Experts of a small language model.
Size: 10 layers, width 256, vocabulary 22468, 44.4M parameters.
Experts: 128 experts in each of 10 layers, 32 SwiGLU neurons an expert, a sigmoid router.
Below are experts of layer 7 (counted from 0) of a mixture-of-experts language model. Rows are named router (the router's row for the expert) and show model dimensions 0-255. Each number is 50 + 12 x the weight over its row's rms, rounded and kept within 0 to 99.
Before each expert's rows: a language model's description of what the expert responds to; "mostly gets" lists some tokens that are sent to it at least half of the time. This comes from a sample of Wikipedia text that the model never trained on.

# expert 49
What it handles: Table separators between numbers. Bars, en dashes, decimal points and date commas placed between numbers in sports standings, election results and coordinates.
mostly gets: "% | ", " | ", " / (", " / ", " |  |  | ", "–"
router:57 52 56 49 53 56 60 57 41 46 69 60 36 63 50 55 63 70 50 56 52 40 39 52 56 56 47 68 45 48 40 51 50 51 55 48 65 68 65 52 46 49 34 52 30 41 68 62 35 36 38 60 59 41 51 45 40 48 46 53 44 53 47 30 73 52 01 50 38 59 40 64 42 51 39 43 50 49 44 66 43 46 41 46 54 58 29 88 43 29 43 67 55 57 37 50 29 43 63 50 45 35 42 36 46 63 60 42 44 59 34 55 50 73 31 55 53 56 46 59 53 49 43 65 56 33 55 57 28 62 55 71 71 68 43 46 72 47 52 55 44 50 47 54 30 30 45 53 46 52 62 61 56 32 34 35 36 54 42 26 66 43 37 66 45 42 22 48 59 58 40 62 34 65 32 35 64 45 56 53 68 63 59 58 52 46 58 38 59 48 47 26 25 40 61 49 49 33 39 51 45 35 46 57 63 44 39 63 40 52 67 54 58 60 49 47 42 45 53 50 35 36 38 46 33 41 47 53 39 33 35 49 31 63 46 65 38 31 32 31 19 23 45 48 31 52 41 50 51 57 39 40 44 57 76 38

# expert 31
What it handles: Topical adjectives and nouns. Common adjectives and subject nouns before a head noun, such as national, local, political, military, television, financial, football.
mostly gets: " national", " local", " water", " political", " military", " television"
router:31 58 52 53 76 66 68 57 44 47 72 71 68 67 49 30 55 61 46 61 39 40 40 46 77 62 62 50 35 42 16 41 64 43 62 54 48 57 43 51 56 42 44 40 46 39 51 52 41 33 46 37 40 57 51 57 43 59 38 48 34 68 59 44 67 53 25 63 35 50 37 41 38 45 54 36 37 46 62 53 46 51 49 57 59 41 46 65 30 44 55 43 62 42 41 46 35 61 53 50 45 24 51 55 43 62 52 52 30 45 35 50 41 86 43 48 55 50 48 55 55 64 37 63 42 54 47 59 50 50 41 67 70 50 51 55 73 51 53 47 47 48 43 42 40 53 12 61 49 62 46 38 72 56 37 75 34 50 34 57 68 65 40 86 44 52 36 60 69 47 64 40 59 39 64 46 58 49 33 67 68 48 51 72 44 54 52 38 51 42 35 38 42 51 21 51 47 53 36 64 40 52 36 37 57 54 57 54 39 38 44 49 60 70 31 46 30 45 56 54 41 14 45 45 57 37 51 59 49 54 36 50 49 61 47 44 30 37 53 23 43 44 50 49 47 44 18 63 52 55 55 47 54 68 59 53

# expert 8
What it handles: Separators before numbers. Separators, spaces and prepositions just before a number, such as in before 1947, a colon before 4×, and a comma before 1854.
mostly gets: "| ", " in ", ", ", "- ", ") | ", ": "
router:74 39 61 41 69 47 54 45 36 43 63 55 54 56 65 49 86 46 52 73 46 54 48 55 82 54 59 53 50 30 46 57 35 58 67 39 51 46 44 40 45 22 57 33 36 39 61 41 62 35 58 57 59 42 61 41 54 61 28 44 55 73 59 32 50 51 23 34 50 61 38 48 56 47 45 29 47 54 40 45 52 48 34 62 47 39 33 72 47 43 38 53 37 49 52 52 22 43 40 30 56 48 61 50 36 59 64 48 25 51 34 70 51 68 54 48 42 60 39 64 59 40 52 73 54 51 55 38 42 69 56 79 72 65 51 57 64 55 38 56 57 46 50 56 35 57 45 41 28 57 60 47 56 50 28 48 45 60 32 36 50 37 56 66 47 38 32 56 68 56 45 61 42 53 34 36 58 62 73 70 45 39 55 49 54 35 57 23 67 57 53 37 44 69 53 37 46 39 43 50 44 30 41 52 38 47 42 53 43 35 63 58 63 70 48 41 41 55 46 44 37 38 67 69 42 40 44 55 33 61 50 28 33 56 34 75 47 39 40 47 44 29 64 51 33 52 52 64 47 45 39 51 47 52 68 46

# expert 45
What it handles: Nationality adjectives. Nationality and scope adjectives before nouns, such as American, British, German, local, national, Coptic, often in biographies.
mostly gets: " American", " local", " British", " Indian", " German", " national"
router:24 41 53 57 65 69 61 58 55 34 63 58 47 54 58 52 52 59 40 47 35 58 45 40 63 57 68 44 46 45 21 52 60 55 70 59 48 44 44 47 44 55 57 27 49 40 74 49 38 46 42 51 59 54 59 43 56 67 55 48 33 49 58 48 60 35 24 50 33 50 29 49 31 35 52 54 24 38 55 62 51 38 32 47 72 37 31 59 34 34 43 30 59 37 31 58 37 52 45 46 60 37 66 80 33 56 45 58 46 37 37 63 51 77 54 53 71 36 50 51 58 56 42 76 64 54 40 63 55 53 43 60 60 54 69 35 72 46 63 42 48 45 51 52 39 48 33 47 43 67 63 54 70 57 63 59 36 71 31 41 59 69 53 60 52 42 27 61 58 42 41 53 60 59 48 44 50 34 33 63 59 38 46 51 45 59 47 30 45 39 45 34 44 53 43 41 36 38 52 40 39 36 34 44 61 71 44 61 33 40 53 63 66 69 28 68 26 41 59 67 61 20 44 45 56 27 40 57 50 40 45 58 40 58 45 57 45 45 48 45 31 32 57 40 31 29 35 49 44 38 53 41 47 56 62 46

# expert 10
What it handles: Year digit continuations. Digits after a leading 2 in twenty-first-century years, such as 2'012', 2'024', 2023–'2'025, mostly in tables, election and sports lists.
mostly gets: "018", "011", "023", "024", "025", "022"
router:32 50 49 52 52 72 63 58 34 44 74 60 46 57 48 35 55 73 41 48 59 43 31 57 81 37 63 52 63 37 33 52 59 42 51 35 49 54 77 49 59 29 62 59 33 50 45 57 36 49 37 48 44 54 45 56 51 47 51 47 39 61 51 35 93 39 17 62 49 62 46 45 60 50 68 37 41 48 66 45 60 38 33 56 60 52 44 52 47 29 45 56 55 56 52 46 40 37 56 39 57 07 44 44 66 68 59 51 49 56 55 48 43 70 35 49 45 40 31 41 59 47 50 57 50 41 51 40 32 51 71 49 51 55 55 48 69 50 33 60 55 57 46 67 32 66 52 55 48 80 34 37 46 52 52 39 54 58 52 63 71 49 54 54 46 19 36 60 65 53 24 58 54 40 45 45 66 49 41 63 59 51 59 42 35 53 62 33 48 41 75 37 52 35 43 53 52 46 48 57 55 39 54 43 47 43 50 57 42 48 59 64 60 61 60 51 35 02 49 69 55 53 42 40 48 51 56 74 54 60 33 50 45 57 55 54 30 38 32 29 60 26 64 46 57 61 43 44 60 56 45 57 45 59 56 48

# expert 18
What it handles: Subject pronouns. Personal pronouns starting clauses in biographies, such as He, she, who, they, plus word pieces starting names in tables.
mostly gets: " He", ", he", " She", " he", " who", ", who"
router:62 30 58 51 65 50 69 50 48 30 53 53 62 48 74 61 50 74 52 43 54 47 51 59 44 55 47 39 56 33 48 68 55 48 71 67 38 59 44 57 44 62 46 52 45 43 75 54 57 52 62 32 66 61 45 68 64 56 60 43 55 61 47 50 48 50 11 59 70 66 52 66 60 54 52 46 54 55 39 62 44 52 32 62 55 48 57 61 58 37 58 37 50 61 52 50 39 56 50 42 39 39 71 59 37 64 66 63 39 49 47 60 41 49 37 37 50 32 40 60 55 50 61 51 55 54 39 57 34 82 81 62 60 69 35 39 62 53 37 56 50 35 69 56 41 58 41 58 34 53 51 53 77 32 53 56 25 51 53 46 82 35 50 58 60 26 54 62 64 65 55 63 27 60 50 61 52 36 53 51 59 48 46 39 50 44 51 50 42 48 55 41 32 46 33 46 52 54 42 56 65 32 42 42 26 49 38 77 33 71 47 52 76 60 54 35 41 43 55 60 48 28 44 39 41 52 45 77 59 49 35 38 33 52 73 53 49 31 36 52 54 22 48 42 54 40 58 47 54 48 29 42 29 48 71 53

# expert 15
What it handles: Agent-noun stems. Noun or verb stems that take an -er/-ers ending for people or roles, such as engine, work, play, produc, design.
mostly gets: " design", " engine", " Commission", " own", " work", " writ"
router:58 67 39 61 65 48 56 41 56 51 53 74 32 56 59 45 65 53 63 37 52 43 40 49 57 24 53 48 53 22 44 66 78 47 75 76 52 43 51 51 48 45 43 55 57 61 73 66 56 40 52 49 72 46 49 53 56 48 32 56 46 74 47 57 69 32 21 49 33 81 24 44 51 33 50 45 44 34 58 65 65 41 54 48 25 28 27 60 46 38 53 63 39 64 36 61 51 72 31 33 48 41 53 65 48 41 49 54 40 54 54 56 43 65 49 21 55 45 41 54 49 81 43 56 51 67 56 48 52 69 32 54 60 48 63 36 74 36 58 45 54 57 55 50 45 51 38 49 43 59 49 39 53 66 44 69 31 57 60 47 59 42 39 69 56 38 47 46 59 49 64 54 68 53 51 40 49 58 65 64 50 45 47 40 33 58 49 37 58 58 42 32 28 50 35 39 58 47 42 55 46 45 29 48 48 57 71 58 35 50 48 58 57 48 17 41 43 48 53 54 25 31 42 43 42 48 53 74 46 66 28 46 46 51 46 66 49 41 47 37 35 42 54 49 70 66 33 28 57 53 45 51 65 58 53 49

# expert 16
What it handles: Date openers. First digit of years after in, since, born or a comma, such as in '1'967 and '1'941–1955, plus date prepositions like between and until.
mostly gets: " In ", "In ", " in ", " (born ", " since ", " place | "
router:42 55 66 45 62 52 43 34 36 52 70 55 36 46 73 54 54 58 44 62 61 60 35 68 69 58 52 39 41 40 32 69 61 36 51 54 53 57 61 66 54 25 45 45 38 46 50 65 38 58 37 36 49 50 35 55 45 62 33 52 47 80 51 40 78 44 14 62 41 62 46 61 53 63 50 42 22 45 62 40 53 47 35 54 44 51 29 73 56 41 26 53 48 38 52 49 28 42 42 42 50 28 50 61 45 58 71 46 45 40 37 71 51 42 53 34 53 47 34 45 38 45 52 70 65 51 48 48 39 55 50 50 38 59 50 45 75 49 41 56 50 65 53 50 54 36 49 55 42 75 48 26 65 36 42 40 42 55 64 57 67 39 47 63 63 44 14 61 64 44 31 65 40 46 51 36 48 57 60 50 52 39 62 54 34 51 54 25 47 52 59 38 71 61 46 46 50 55 21 45 59 50 45 66 52 53 46 62 13 45 65 60 57 64 62 53 60 33 35 57 51 42 56 57 61 51 52 84 64 42 52 48 50 46 52 71 46 30 32 43 37 26 42 43 53 35 53 43 47 49 42 50 38 56 62 48

# expert 23
What it handles: Biographical list details. Birth years, dates, nationalities and occupations in biography lists and infoboxes, such as (born, politician, footballer, years after a date.
mostly gets: " (born ", " since ", "On ", "- Born: ", " politician", "- Born:"
router:66 54 84 59 73 57 48 48 41 38 69 56 33 53 90 44 55 57 53 50 51 54 48 75 61 53 46 37 57 47 49 45 64 49 65 63 50 56 56 43 48 30 46 69 46 72 64 42 53 52 29 37 62 47 61 50 43 53 33 45 56 74 51 47 81 51 18 55 40 70 53 47 50 50 49 46 31 32 53 35 39 37 43 57 39 45 44 46 62 48 42 37 50 37 40 51 30 50 40 66 47 29 61 58 35 55 50 56 40 41 35 67 52 59 34 52 56 41 39 43 56 59 66 74 61 51 32 60 45 49 63 52 52 64 57 48 75 48 54 54 43 34 49 48 35 47 47 34 39 59 30 49 83 51 53 39 51 62 57 52 59 51 33 61 61 58 37 67 64 46 44 51 36 54 51 39 41 53 47 61 52 36 50 49 49 75 58 23 53 56 63 47 68 38 56 53 51 63 30 50 78 33 33 67 52 51 41 47 32 53 53 56 62 66 40 46 42 38 38 76 40 42 58 44 67 54 43 56 58 40 35 35 47 54 46 69 44 40 39 50 18 23 59 48 55 41 49 41 47 47 32 62 32 42 71 39

# expert 25
What it handles: Digits inside numbers. Middle digit groups after a thousands comma or decimal point in vote and sports tables, plus date pieces like March, December, "In".
mostly gets: " con", " ad", " sub", " In ", "', ", " March "
router:52 66 66 47 63 58 51 43 53 40 64 46 52 49 62 44 60 46 28 47 54 37 53 59 83 50 64 45 48 48 49 62 62 51 53 49 38 39 53 50 50 28 40 62 59 41 49 58 37 47 44 71 63 53 53 45 51 47 50 34 45 61 54 39 77 43 21 51 36 85 39 57 37 56 45 63 42 51 53 52 54 55 58 58 65 49 24 65 68 45 28 41 51 59 44 40 26 48 44 41 49 37 31 43 57 66 59 70 41 45 58 59 42 70 49 36 70 48 46 39 65 43 38 45 67 40 50 36 23 57 49 63 73 58 57 43 52 49 50 54 58 61 58 65 34 47 58 61 52 65 67 44 49 53 44 42 36 58 54 29 68 39 56 49 54 51 28 64 71 51 39 37 30 50 47 43 66 55 77 55 33 60 62 38 43 51 36 34 57 39 49 20 58 56 47 57 54 41 29 48 38 45 33 54 42 42 25 50 33 53 71 56 49 61 55 47 48 67 43 45 51 25 62 51 37 48 61 60 57 40 38 53 38 43 52 85 60 56 28 25 39 15 46 55 54 55 34 48 49 43 39 53 58 63 73 38

# expert 3
What it handles: Name-initial capitalized pieces. Opening capitalized pieces of proper names, places and titles, often split mid-word, such as Be, W, Wood, Green, Guine.
mostly gets: " Be", " Wood", " Me", " Green", " Black", " Ever"
router:62 50 54 47 69 63 75 36 65 63 42 40 46 67 60 24 44 63 52 53 46 37 40 44 49 50 79 34 42 42 37 60 69 51 66 59 49 21 29 49 50 32 47 39 50 59 54 41 45 42 49 44 65 61 60 51 37 51 59 52 45 71 41 66 63 76 27 54 51 65 27 73 56 49 65 64 46 51 68 61 59 53 46 81 42 45 36 60 49 49 49 64 49 52 59 61 48 46 37 66 43 26 62 52 56 51 55 41 48 54 52 65 30 70 61 28 47 35 31 61 62 48 44 53 49 43 46 41 45 67 63 69 40 75 40 47 82 65 52 45 56 32 45 48 59 31 40 39 35 60 46 57 76 28 45 40 40 50 57 58 71 35 51 64 58 38 42 54 68 55 41 46 47 58 50 50 50 62 42 54 53 45 42 34 55 46 35 33 40 44 51 25 36 49 31 32 56 45 51 59 30 42 40 45 59 42 47 77 32 44 49 45 60 72 50 39 43 44 46 63 31 32 42 45 47 32 54 55 52 43 46 47 37 54 49 68 41 36 43 49 38 29 62 66 60 35 53 30 60 25 47 42 46 51 58 47